{
  "n_layer": 16,
  "activation": "relu",
  "moe_layers": [5, 6, 7, 8, 9, 10, 11, 12, 13, 14, 15],
  "balance_loss": 0.0102,
  "tie_embeddings": true,
  "beta2": 0.99,
  "batch_tokens": 65536
}
Below are experts of layer 8 (counted from 0) of a mixture-of-experts language model. Rows are named down (a neuron's output weights, with its number) and show model dimensions 480-575. Each number is 128 + 24 x the weight over its row's rms, rounded and kept within 0 to 255.
Before each expert's rows: "comes before" lists some tokens at least twice as common just after its tokens as in all text. This comes from a sample of Wikipedia text that the model never trained on. Tokens count by the router's weight.

# expert 9
comes before: "\n", "\n\n", " |  | ", " ISBN ", " | — |", " MP"
down0 [129 169 102 114 146 159 126 128 107 135 115 205 136 111 138 152 107 167 113  73 127 154 159 117 131 105 114 143 155 144 117 131 116 111 118 135 123 165 167 128 108 153 157 112 106 138 130 118 159 122  81 123 137 157  85 154 107 109  93 106 156 118 121 141 120  82 117 147 176 126 154 116 162 168 133 173 121 147 138  99  41 154 173 131  83 113 127 139 104 139 112  76 161 135 184 108]
down1 [136 166 127 191 160 138 192 141 124 127  74 112 134 138 153  96 146 120 118 182 145 147 145 166 116 113 133 103 112  67 148 112 140 116 104 138 113 125  94 143  85 136 110 138 144 142 176 149 106 124 126 147 103 109 107 110 140 146 157 144 179 130 133 165 122 105 120 145 108 111 116  96 120 148 138 179 107 135 145 129 121 172 135 112 100 163  98 160 103 124 176 124 153 143 113 186]
down2 [133 120 136 177 146 102 172 125 125 131 112  95 137 142 116  95 151 106 124 146 112 171 157 128 171 137 124 152 158 122 116 153 105 109 112 147 112 151 135 139 189 113 165 152 134 144 135 141 123 150  92 166 141 125 137 114 129 134 152 132  86 117 126 136 107  97 151  85  69 156  97 147 111  94 140 137 161 136 113 138 143 184 164 128 132 146 141 127 128 144 140 140 163 109 134 178]
down3 [132 118 119 129 121 126 147 131  76 178 167 106 104 131 148  81 173 104 143 135 118  94 138 129 111 124 127 120 112 163 126 167 129 148 132 117 127 160 138 131 137 176 152  94 171 106 152 125 119 144 158 124 145 124 129  91 102 138 109 167 142  93 132 123 128 126 138  88  73 152 124 137 130 130 175  91 106 119 138 123 123  97 123 143 117 151 146 130 142 115 112 148  85 104 152 121]
down4 [127 155 142 131 132 132 140 152 133 171 129 154  91 105 128 117  92 142 104 128 167 154 165 168 140 153 102 135 150 129 154 137 109 189  97 123 138  89 122 147 135 121  78  95  59 108 142 122 116 130 110 136 142 121 105 141 129 133 100 109 133 193 146 108 128 102 139 106 154  84 132 174 107 144 151  95 156 107 116 129 158 152 103 144  94 132 150 107 117 123 142 120 155 154 133 148]
down5 [201 141 126 124 140 122 140  90 147 143  94 168 148 138 100 126 109  99 149 160 121 154  92 115 132 177 128 139 139 117 162 134 114 141 119  85 121 145 133 103 106 142 194 124 132 144 122 142 162 147 103 113 128 137 112 126 104 117  97 116 125 119 133 106 116 104 162 121 142 164 148 138 126 152 108 106 101  96 151 148 117 136 154 164 113 159 127 134 132 148  92 146 121 135 112 100]
down6 [138 152 127  42 183 103 116 113 111 163 133 121 121 122 121 133  70 114 118 141  95 120 109 111 120 142 115 167 139 139 119 104 152 124 133 134 132 141 163 143 146 113 123 139 151 113 113 141 135 130 111 110 152 122 125 105 101 125 138 112 137 128 115 116 122 150 130 141 127 112 125 141 144 112 110 125 116 143  89 142 104 119  76 140 116 109 162  97 142 132 123 134 116 130 176 149]

# expert 18
comes before: "\n\n", " The", "\n", " He", " In ", " This"
down0 [122 137 146 125 112 166 110 107 114 107  83 120 169 119  76 158 136 152 136 144 130 160 145 134  95 137  87 107 154 132 151 100 146 141  93 132 147 145 155 132 101 107 107 146 100 130  99 122 129 135 107 162  89 138 172 167  89 119 139  89 153 172 120 144 139 176 110 127 169 112 123 167 139 127  60 155 138 138 142  64 131 144  94 168 105 111 129 108 106 136 119 119  72 161 105 151]
down1 [141 143 133 177 137 118 144  89 150 103 114 138 144 155  89 120 156  99 109 144 139 130 109 139 103 135  89 101  95 144 122 133 118 138 134 104 138 131 124 169 121  80 128 171 125 121 118 120 123 141 116 123 166 149 121  87 137 122 139 135 109  92 134 128  94 114 105 162 101 180 137 121 140 117 104 151 159 105  93 144 118 154 173 151 139 114 161 122 102 112 132 183 127 108 163 111]
down2 [ 95 131 134 123 137 149 136 105 167 110 150 127  91 150 108  96  97 159 135 142  93  92 144 101 177 145 117  92 123  98 113 133 124 124  96 122 146 115 179 140 139  86 201 130 115 120 131 147 178 133  67  99 166 168 120 146 138 144 100 103 110 117 144 117  89 125 101 146 126 142  96  94  65 128 121 105 124 117 140 131 104  80 152 169 124 185 118 153  97 119 113 130 175  98 163  81]
down3 [113 123  92 121 130 122 145 115 122 134 152 173 148 154 134  84 150 162 139  97  87 156 131 169 139 126 122 100 161 101  85  96 133 168 129  91 142 112 128 128 132 145 131 174  91 122 154 160  87 155 106 114 130 119 107 119 147 166 182  99  93 122 130 186 138 153 109 170 127 148 127 142 138 109  71 112 118 123 115 137 103 125 116 132  93 167 133 195 154 117 153 105 123 150 102 150]
down4 [154 144 115 129 117 129 141 141 191 106  86 140  96 139 115 127 165 126 148 134 145 134 121 177 145 159 147 141 118 120 141 112 168 118 121 109 113 123 138 100 122 102 101 163  90 155 171  93 135  98 108  92 124 154 109  96 116 145 101 152 105 160 125 134 113 103 145  95 154 100 131 141 124  89 150 122 121 123 117  85 143  88 139 141 113 134 118 126 134  72 108 106 117 139 143 113]
down5 [131 149 153 138 118 134  95 154 132 171 111 133 108 100 132  73 119 126 135 114 130 128 117 108 126 118 145 147 125 164 128  75  98 116 145 161 138 118 173 118 109 123 119 168 126 148 113 165 135  92 156 153 158 135 118 119 154 127 112 111  61 100 157  99 123 102 102 157 113 154 187 142 130 129 125 140 145 136 122 115 131  91 155 133 123 134 126 131 142  93 138 111 117  88 137 121]
down6 [ 85 145 151 129 135 117 105 100 131 113 121 113 113 128 143 138 153 118  73  81 150  98  71 122 101 131 120  74  98 126 122 101 162 132 152 135 104 112 160 139 146 112  62 151 118 155 173 150 120 177 110 135  75 142 120 146 149 120 150 147 132 131 117  79 132 109 146 123  81 165 108 102  81 109 123 109 137 112  92 108 171 128 153 102 159 134 130 157 101 146 117 102 170 123 133  82]

# expert 4
comes before: "2", "1", "\n", "==", "===", " =="
down0 [163  87 163 124 118 104 124 144 145 105 131 140 122 106  94 109 143 124 130 118 139 116  75 137 116 127 153 147 152 136 151 140 111 146 147 136 139 147 131 118 154 112  96 116 135 131 117 135 125 121 107 137 117 138 127 143 120 141  58 136 130 127 102 115 132 130 141 126 124 163 148  98  92 123 153 159 136 137 101 155 143 145 119 116 131 130 128  88  91 171 148 164 137 122 118 160]
down1 [133 130 128 174 118 193  78 131 116 147 138 113 114 121 111 144 104 105 138 124 129 133 132 119 143 122 158 114 150 142 118 104 130 135 165 143 117 144 150 125 148 130 113  82  88 150  92 133 124 166 129 159 130 128 151 159 137 144 113  93 130 139  93  85 128 126  93 108 126 103 111 115  98 160 135 108 148 127  79 155 110  63 140 139 162 175 117 114 152 155 126 147 131 169 141 115]
down2 [140 121 133 113 126 139 113  88  98 114 118 124 158 129 106 132 138 121 134 102 146 121 141 175 114 154 119  91  91 115 161 114 120 153 106 146 109 175 102 118 110 160 108 122 141  88 126 171 107 134 137 144 165  78 124 109 118 151 142 172 110 144 126 108  87 161 138  95  70 112 144 132 118 137 134 111 159 130  54  86 103  89 175 106 141  99 162  92 108 126 123 122 140 118  70 130]
down3 [147 119 164 117 130 140 159 114 142 142 113 138 169 149 163 141 156 121 168 115 192 108 103 165 126 119 114 136 126 111 119 149  70 135  80 135 137 150 120 127 110 151 104 134 104 100 121 127 130 169 158 134 142 147 126 131 126 128  74 122 161 132 143 137 126 117 130 108 120 107 174 122 112 118 102 165 112 108 141 115  82 104 143 124 145 107 128 130 145 113 150 152 107 144  77 124]
down4 [104 123 109 110 126 181  95 121 148 138 133 172 165 159 111 139 155 161 142 152 103 163 142 160 156 103 117 118 126 116 144  85 134 125 141 135 148 157 124 152 119 125 104 150 156 108 151 147  88 155 150 128 143 163 114 151 123 139 180 106 123 125 102 125  98  86 150 101 104 158 126 119 145  80 119 125 133 147 103 130 110 119 127 100 156 132  90 101 124 100 107 154 159 115  97 137]
down5 [174 125 171 155 130 101 135 110  87 127 142  95 144 105 127 125 165 106 128 133 123 110 141  86 145 137 112 105 122 108 139  97 123 165  97 151 132 112 172 109 190 169 132 151 134 112 148 105  96  74 132 135  92 129  96  79 162 192 107 108 124 162 138 123 154 123 133 128 161 115 157 135 114 166 180 136 143 137 141  94 152 120 162 164 155 110 163 142 136 102 141 123 106 104 109  72]
down6 [149 137  62 137 122 159 115 147 133 121 136  67 118 120 169 164 118 107 113 144 147 138 158 132 116 117 147 137 120  90 144 120 103  71 125 117  98 142 164 151 116 107 108 145 120 148  95 151 120 136 112 144 122 162 140 154 138 111 143 141 134 190 161 129 120 121 107 121 155 106 112 184 122 118 124 128 112 148 130 122 134 128 140 100 119 131 105 138 176 127 142  82 131 126 189 121]

# expert 12
comes before: " | ", "–", ".", ", ", " |", ")"
down0 [119 143 156 147 128 115 197 140 127  96 122 117 134 136 141 129 139 134 138 171  95 131 137 113 136  95  97 111 148 117 110 143 131  94 105  94 120  91 119 174 135 116 139 100 164 125 121 121 139 115 132 113 160 165 132 153 130 139 104 111 129 100 113 125 124 160 191 116 102 106 122 103 139 172 175 105 125 122  83 143 125  98 128  95  95  88 112 134 129 104 165 140 153  64 140 134]
down1 [111 104 153 103 154 137 145 117  91 174 116 124 121 174 120 143 136 134 106 133 145 165 141 136 139 149 133 130 164  78 110 119 120 132 118 101 132 153 186 129 139 158 140  95 108 140 109  67 138 140  86  94 118 150 140 139  58 123 135 130 113 151 134 106  91 129 125 102  93 107 125 126 142 150 149 131 129 162 128 106 157 151 162 157 124  99 153 121 131 100 136  94 157 104 137 135]
down2 [ 92 152 108 106  91 129  91 107 122 143 199 103 154 142 137 108 121 158 133 127 146 112 155 149 174 115 112 159 137 113 128 132 177 110 118 137  94 137 127 130 148 149 168 110 120 108 117 135 113 129 124  84 170 120 129 120 139  81 121 104  93 152 158 120 135 100 143  90 112 125 152 111 125  92 144 157 172  51 135 164 133 114  99 164  97 166 130 127 139 145 106 122 126 145 175 142]
down3 [156 132 137  92 100 131 141  87 125  88 129  66 111 135 128  75 170 157 105 147  96 114 136 154 180 127 110  90 117 114  76 150 164 117 104 167 126 132  79 128 142 143 122 147 150 157 137  97 112 155  78 144 125 110 122 163 151 118 110 121 115 151 138 116 109 137  95 109  62 138 155 142 109 130 126 141 146 128 129 126 111 130 120 130 157 140 169 129 176 126 130 140 113 100 119 158]
down4 [163 141 143 144 134 104 125  98 141 119 176 113 119 139  83  80 136 121 115 113 181  90 115 126 143 100 108 117  84 155 163  90  81  96 123 123 110 123 164 104 148  97 118 124 170 158 145 109 139 136 176 138 133 120 100 147 121 103 113 138 118 120 110 121 108  85 127  96  97 125 129 148 154  86 143 159 119 108 143 120  86 133 140 108  84 141 112 141  85 126 134 118 138 142 131 110]
down5 [137 156  76 119 144  78 170 146 161 144 127 115 131 144 153  95 128 152 173 108 140 111 139 145 122 130 122 112 130 136 152 121 116 144 128 144 155 173 141 105 107 126  89 117 140  75 136 138 171 170 129 151 153  89 125 117 112 102 102 139 115 125 145 101 111 105  94  95 122 120 130 113 155 117 137  94 148 184 167 190 103 131 131 119 151  92 105 134  78 114 142 127 124  96 157  91]
down6 [135 129 102 143 160 133 157 117 136 106 155 103 138 117 111  97 100 140 112 112 100  89 170  88 111 147 115 136 144  95 123 176 156 139 132 140 127 110  87 122 145 139 140 139 163 165 123 131 162  98 137 134 136 112 182 113 117 151  97 140 112 129 181 124 137 161  93 143 111 149  94 166 145 135 155 173 141 109 121 181 152 109 119 101 131 110 118 125 109  93 118 156 144 104 147 102]

# expert 6
comes before: ".", " | ", "–", ",", "; ", " |"
down0 [101  95 199 167 130  89 148 127 115 117  96 116 156 127 103 140 124 156 119 107 135  95 136 132 131 154  88 148 163 133  73 139 138 137 138 117 120 153 112  89 156 126 120 131 139 135 134 125 137 148 146  65 140 135 158 109 149 110 153 164 151 131 160 117  69 144 142 127 164 104 164  96  86  96 117 125 102 134 149 133  69 141 133 115 139 128 105 137 123 184 110 149 153 115 141 121]
down1 [103 111 112 176 116 142 113 206 120 142 161  91 127 102 104  98 131  79 120 107 151 174 122 110 150 127 154 165 101 131  82 142  98  95 124 138 104 148 144 148 140 130 113 125 145 131 136 141  79 153 105 142 147 149 142 132  93 162 123 127 142 107 151 149 122 100 130 121 140 186 120 124 123 125 106 150 107  98  93 115 124 133 110  86 132 157 120 134 163 157 114 144 133 129 131 131]
down2 [138 130  87 114 148 142 121 128 140 164 155 120 137 143 136 152 122 136  89 184 153  93  95  86 118 133 130 107 171 136 113 150  92 141 168 108 168 127 158 155 158 107 126 131 131 108 150 160 147 115 110 134 139 166 123 121 198 153 154  82 152 120 128  90 118 132 124 126  97 132 116 118 120 131 158 126 147 121  77 144 118 107 105 147 166 159  90 104  99 121 112 162 147 115 121 146]
down3 [162  97 107 115 152 125 114 116 132 101 162 109 187 120  96 102 102 124 173 184 129 121 148 117  77 140 117 132 129 110 147 115 114 188 120 121 113 161 149 124 143 134 115 149 135 154 117 136 158 129 159  87 112 141 133 112 172 140 130 148  88  71 103 155 121 108 111 141 137 125 144 114 140 109 112 127 135 139  99 118 132 139 143 129 109 110 119 151 117 165 117 139 124 107 125 120]
down4 [124  62 158 182 145 148 156 119 142 130  99 116 133  97 126 111 103 101 110 143 118 130 138 166 145 149 151 133  92 140 103 151 142 151 138 165 159 100 134 115 169 101 115 160 147 143 120 140 122 127  97 162 139 138 136 138 110 128 108  82 116 118 161 125 137 141 124 127 112 117 146 141 160 135 133 114 118 135  93 132 139 139 126 134 131 185 171 138 108 163 126 136 143 112 154 136]
down5 [ 73  92 157 126 195 118 114 148 121 142 169  94 130 115 136  98 126 164 138  68 138  87  73  86 144 117 139 141 141 135 121 142 159 136 152 101 113 112 115 142 140 143 144 135 152  88  83 120 128 162 154 171 170 134  84  57 116 129 130 172 111  89 111 110 118 136  98 151 139 148 168 121 147 164 123 125 138 119 143 110 130 133 108 176 110  97 112 141 148 126 118 155 137 129 145 137]
down6 [127 166 108 131 113 116  96 118 108 133 124 107 130 150  96 133 111 125 103 133 133 136 127  98 138 120 159 162 155 117  74  89 141 173 127  70 150 106 151 158 134 141 126 112 126 132 120  92 167 109 109 135 106 137 126 117 157 130 127 127  69 116 106 135 160 143 103 118 115 116 136 102 161 130 151 131 174 124 165 131 163 138  92 158 155 113 132 129 148 124 111  99 118 163 107 125]

# expert 14
comes before: "0", "1", "3", "2", "4", "6"
down0 [129  71 131 148  85  98 115 133  82 151 137 132 137 115  95 155 122 116 152 111  95 146 100 169 144 120 146 157  97 122 150 179 104 142 120 103 103  92  99 177 113  97  91 150 123 179 135  99 158 147  96 130 154 178 130 133 127  95 144 114 145 104 135 140 145 140 134 100 131  98 135 155 124 158  96 156  86 122 105 121  92  96 129 126 137 156 135 132 172 104 143 157 127  80 106 145]
down1 [135 135 108  93  91 133 174 172 191 146 108 156 133 128 133 110 140 145 139  98 132 185 118 130 136 119 156  95  99 137 118 114 153  91 148 153 138 124 103  79 118 132 128 150 132 124  86 145 119 139 185 158 119 112 123 134 108 162 154 131 137 147 155 170 137 161 118 128 133 115 182 129 119 134  97 147 131 105 116 116 154 124 108 151 160 117 137  63 148 131 154 116 126 138 124 153]
down2 [126 146 129 144 137 114  92 105 107 118  96 114  99  97 162 139 149 164  80 123 158 136 105 140 100 155 111  76 178 151 136 103 137 156 134 109 133 158 140 139 112 133  77  79 144 109 129 123 186 152 108 186 135  72 154 163 126 104 124 134 191 119 124 131 148 116 104 174 168 168 124 118 146 143 134 143 115 109 113 123 110  94 122  92 160 127 120 129 120 130 165  93 148 173 107 157]
down3 [127 104 135 119 101 102 122 108 183  99 165 127 123 184 128 119 147 141 119 147 167  89 156 103 176 157 149 151 142 119 111 123 108  98 182 147  75 142 150  88 142 164 105 142 130 126 124 128 152 117  94 182 145 150 118 106 113 142 135 134 154 119 104  85  99  82  99 136 162 122 159  76 137  63 149 139 143 142 140 132 189 110 107 130 104 171 101 172 127 112 154 127 134 152 156 158]
down4 [144 106 155 119 153 153 137 104 133 117  97 143 118 142 140 119 159 111 125 161 139 147 148 109 110  91 107 137 155 153 162 104 159 158 164 164 170 157 150 144 173 109 115 108  87 137 149 106 139 139 142 113 130 109 131 133 105  82 120 128 104 156 155 172 115 118  91 104 125 138 129 115 147 126 126 124 149 144 124  98  94 138 125 104 149 117 116  69 133  99 155 121 123 150 113 142]
down5 [166 135 149  91  82 169 168 138 149  95 177 116 129  80 119 145 140 115 110 100 182  94 142 134 138 125 128 165 151 113 122 103 159 158 127 103 133 151  98 152 146 120 113  75 133 126 130 129 145 124 124 128 122 148 156  68 120 132 140 163 139 102 157 100  90  88 109 134 117  94 131 112 104 161 128 135 113 128 115 179 177 142 150 160 118  91 152 107 146 116 150 130 148 153 140 167]
down6 [146 150 150 159 119 100 144 101 146 135 156 107 129 104 132 129 103 118 110 128 130 141 109 134 165 157 122 106 122 126 139 146  66 124 133 129 156 134 151 135 118 131 119 111 105 145 138 117 150 125 155 134 150 109 157 122 127 119 113 119 167 141  89 165 102 124 142 135  99 131 111 128 101  97 142 200 123 132 117  68 126 150 143 120 118 140 111 143 121 105 113 119 108 176 109 114]

# expert 16
comes before: " | ", " |", ".", ":", ")", "–"
down0 [175 121 136 126 142 140 123 124 162 151 170 168 140 135 165 173 118 169  82 144  90 139  92 134 156 112 146 104 126  95  91 139 150 125  98 130 127 148 124 106 148 143 113 128 133 159 134  73 144 111 105 122 178 115 154  96 144 134 117 162 192 121 126 140 169 104 137 133 139 108 111 114 159 155  93 114 139 105 120 175 150 168 104 115 133 144 100 122 113 114 131 113 106 175 141 144]
down1 [ 96 142 153 116 143 130 153 143 140 163 119 130 103 122  81  54 157  92 148 150 141  83 110 113 116 152 106 162 111 128 128 124 154 125 126 148 141 132 162 121 147  91 105 102 119 156 141 137 124 137 117  70 116  81 133 135 112 188 122 146 145 159 111  75  64 134 110 127 112 135 124  77 103 104 110  97 143 156 131 122 107 157 105 115 113 131 125 146 121 142 138 120 173 123 102  99]
down2 [121 145 106 100 125 120 126 124  85 127 149 154 131 136 139 125 156  99 117 173 111  79 119 110  77 164 130 122 118  86 107 164 146 164 154  78 170 136 135 139 121 131 136 200 117  88 151 111  85 132 127  92 125 108 143  76 113 126 139 151 125  85 151 126 153 124 173  99 179 142 127 142 100 158 137 137 103 107 160 112 101 150 122 141 120 101 143 109 130 108 116 145 154  90 129 130]
down3 [120 106 134 107  99 137 144 130 126 132 163 155 152 137 151 111 131 112  82  99 144 153  96 121 131 125 148  98 148 137 113 151 103 117  89 133 139 110 137 135 173 128 148 160  95  99 140 175 100 105 105 124 126 117 118  99  90 117 148 138 108 140  92  95 132 126 133 139  99 140 148 156  88  99 117 149 114 126 134 126 149  69 137  93 112 126 145 124 157 141 211  66  61 140 109 104]
down4 [131 105 119 105  98 144 116  63 108 124 109  95 180 102 146 136 116 129 149 146  99 147  97 169 142 157 152 102 121 122 107 139 123 135 134 135 136 140 132  96 111 116 139 101  98 106 133  81 133 110 107  77 107 118 127 134 138 117 123  98  98 140 131 148 122 115 141 192 112  82 120 108 141 161 111 111 120 125 123 128  93 144 154  82 118 157 118 109 125 109 143 204 104 115 167 128]
down5 [126 128 121  86 191 121 156 120 158 102 134 128 148  99 144 129 110 104 134 137 141 158 118 153 157 124 117 102  75 128 144 170 122 107 150 124 133 122 140 137 116 151 105 141 171 136 119 121 120 125 161 109 137 116 159 142 135  77 149 106 145 101  66 130 139 119 154 137 125  96 105 156 144 142 121 138 138 126 132 105 151 142 124 127 169  92 133 100 119 137 127 151  76 152 133 160]
down6 [141 154 122 130 138 129 125 132 141 146 135 130 141 142 120 110 145 123 135 131  94 162 134 105 142 111 154 121  88 129 111 112 138 108 157 101 124 118 130 124 117 129 135 117 165 139 116 141 147  85 179 107 149 113  88 146 156 142 125  86  74 137  78  97 168  83 161 141 113 133 168 139 136 117 177 135  75 133 141 112 168 117 152 118  62  78 158 141 120 148 126  95 100 104 144 105]

# expert 19
comes before: "| ", "|", "-", "- ", "- M", "- B"
down0 [ 90 105 111 105 153 134 102 118 125 127  97 188 131 153 135 175 162 117 164 167 110 135  72 161 139  92 182 144 115 148 149 174 130 131  98 103 108 151 126 157  81 129 128 114 145 136 138 142 146 158 140 154 127 191 159 125 137 120 131 140  75 105 117 141 113 156 127 134 175 165 166 148  95 138 103 116 107  99 104  90 139 167 116 160 112 107 105 127 160 146 102 145 121 113 104  91]
down1 [156 170 104 100 141 120 132 123 106 135 100  91 132 126 122 140 141 115 165 127 103  97  90 178 157 139 117 117 143 143 126 141 126 128 127 161 140 121 100  91 167 168 104 122 125 119 112 148 133 132 106 145 118 121 148 135  89 124 125 124 132 181 130 123 118 132  75 130 102 121 122 141 157 145 118 142 110  89 115 144 133 119 131 154 146 126 174  84  90 131 114  82 145 103 150 163]
down2 [131 133 110 146 138 141 130  97 101 137 108 129 127 145 165  89 105 100 151 141 107 140 121 141  67 144 121 124 131  62 153 113 126 121 137 126 134 126 110 162 129  94  96 133 131 128 113 118 104 162 131 154 166 104 125 127 120 127 124 124 108 115  85 148 126 140 143 125 134 121 122 138  95  91  99 167 134 156 133 129 133 135 112  61 135 129 122 143 130 159 111 201 141 150 107  60]
down3 [110 120 102 149 138 127 147 131 120 115  94  95 160 103 129 146 128  99 117  97 126  98 112 120 119 136  90 100  97 136 126  95 102 146 153 118  91 159  81 117 178 120 127 111 121  94 132  99 144 156 127 126 136 110  19 125 136 130 169 141 116  97 114 126 105 149 140  95 130 100 113 107 147 130 115 110 134 166 124 123  82 120 128 162 108  95 141 135 154 132 131 150 127 151 109 110]
down4 [108 151 127 107 146  81 135 145 123 114  62 136 124 129 156 150 144 120 105 119 176 127 123  88 104 111 102 127 171 127 139 127 167 169  95 128 141 121 149 147 130 110 180  96 130 190 144 104 144 136 101 138 120 168 114  92 157 122 117 138 147  97 121 110 136 120 109 105 125  61 116 141 101 117 113 144 140 158 109 107 109 158 128 109 100 111  99 154  83 190 126  71 103 129 145 115]
down5 [125 145 132 112 152 107 110 159 108 159 130 132 147 155 120 149  92 126 130 141 115 127 118 175  93 110 122 172 122 139 132 124 152 114 137 122 150 194 155 177  69 116 139 166 118 136 151 134 153 142 136 105 115 141 123 126 159 121  85 159 151 135 151 169 122 134 142 163 101 161 142 145 136 144 151  92 157 119 137 131  93  96 128 158  85 159 125  96 139 145 133 145 127 108 156 146]
down6 [ 73 112  99 115 132 101 125 133 153 163 119 114 116  91 102 109 147 118 110 117 141 139 137  97 111 126 124 112 162 107 107 132 125 138 108 127 148 145 123 138 118 134 174  58 141 123 152 126 132 153 106 164 106 161  71 128 141 119 160 140 133 123 120 110 128 132 145 151 145  99 143 127 141 144 128 108 114 111 146 149 106 154 145  89 118 119  95 103 147 137 115 172 146 159 187 123]

# expert 5
comes before: "1", "2", "3", "4", "6", "5"
down0 [135 124 140 107 104 152 126 158 166 111 121 142 124 140 117  92 154 175 112 144 116 125 142 106 133 147 120 123 137 138 103 152 102 128  90 132 120  96 155 126  98 138 139 144 137 185 141 166 115 132 130  97 134 121 106 144 123  80 149 148 140 167  98 147 111 132  93 128 103 104 127  97 157 142 151 104  91 164 113 134 147 103 134 123 142 106 131 125  83 178 122 166 124 152  85 118]
down1 [116 106 140 104 135 136 106 167 138 162 154 123 133 124 101 126 161  75 124  90 121 139  75 173 166 113 120 126 150 127 116 122  72 120 102 123 151 111 111 113 149  91 199 104 141 145 142 105  98 124 134 159 155 172 150 156 158 115 106 135 136 154  92 149 161 144 132 149  78 132 146 124 139 108 127 118 106 131 152 129 122 126 159 135  76 109 166 122 119 117 153 121 126 134 103 109]
down2 [176 114  98  68 148 135  95  76 109 112 154 158 134 126 142 165 114 117 103 113 146 128 103 161  84 130 146 195 127 143 148 161 142 119 144 153 118 163 140 136 115 134 109  95 167 131  81 120 119 121 133 156 134 146 175 120 137 170 133 138 125 157 136 110  75 108 133 161  99 131 141 171  96 101 112 118 127 160 124  97  98  99 114 127 130 132 113  92 105 124 132 128 123 155  80  69]
down3 [131 137 116 126 108 132 132 114 121 114 108 150 112 154 148 135 124 135 106 130  53  65 119 106 140 112 156 116 126 111 123 146 134 126 127 130 141 103 137 123  92 189  88 150 144 150 136 139 109 112 157 137 120 108 103 140 142 135 125 107 155 116 108  71 117 101 147 113 120  77 140  72 136  72 120 145 154 146 108 120 124 122  98 167 106 132 110 120 109  96 140 153 147 116 114 156]
down4 [172 120 104  97 130 127 141 125 151 154  89 139 178 144  90 159 130 118 149 113 166 113 143 122 125 112 130 158 161 122 107 107 153 142 144  99 125 140 117 115 152 132 158 141 124 150 103 108 121 127 111 108 137 121 154 134 102 104 105 153 135 165 145 136 133 118 176 130 154 109  82 136 133 154 112 140 137 129 156 126 139 112 158 110 166 120 156 124 138 124 141 170 143 146 147 140]
down5 [122  77 142 109 137 122 122 167 166 116 136 176 126 183 165 140 119  85 144 112 120 107 110 136 134 111 149 153 146 137 129 114 129 137 139 104 144 175 137 145 104 130  98 121 162 118 136 134 150 143 118 151 129 155 163 134 159 150 150 166 151 143 118 135 104 117 184 136 106 117 167 120 124 136 142 107 142 162  74  94 113  84 144 159 112 144 139 154 116 167 128  83 170 152 130 140]
down6 [158 122 147 130  84 118 127  93 116 137 128 174  83 111 117 144 110 125 102 158  93 115 104 128 145 127  83 113 117 145 138 162 150  84 113 102 125 162 131  95 146  92 148 153 110  97 145 102 131 101 134 121  87 135 112 149 117 131 158 122 112 134 137 120 131 120 174 149 107 162 164 129 129 120 134 112 125  82 137 144 164 137 163 170 133 122 133 114  94  86 112 102 133 163 142 105]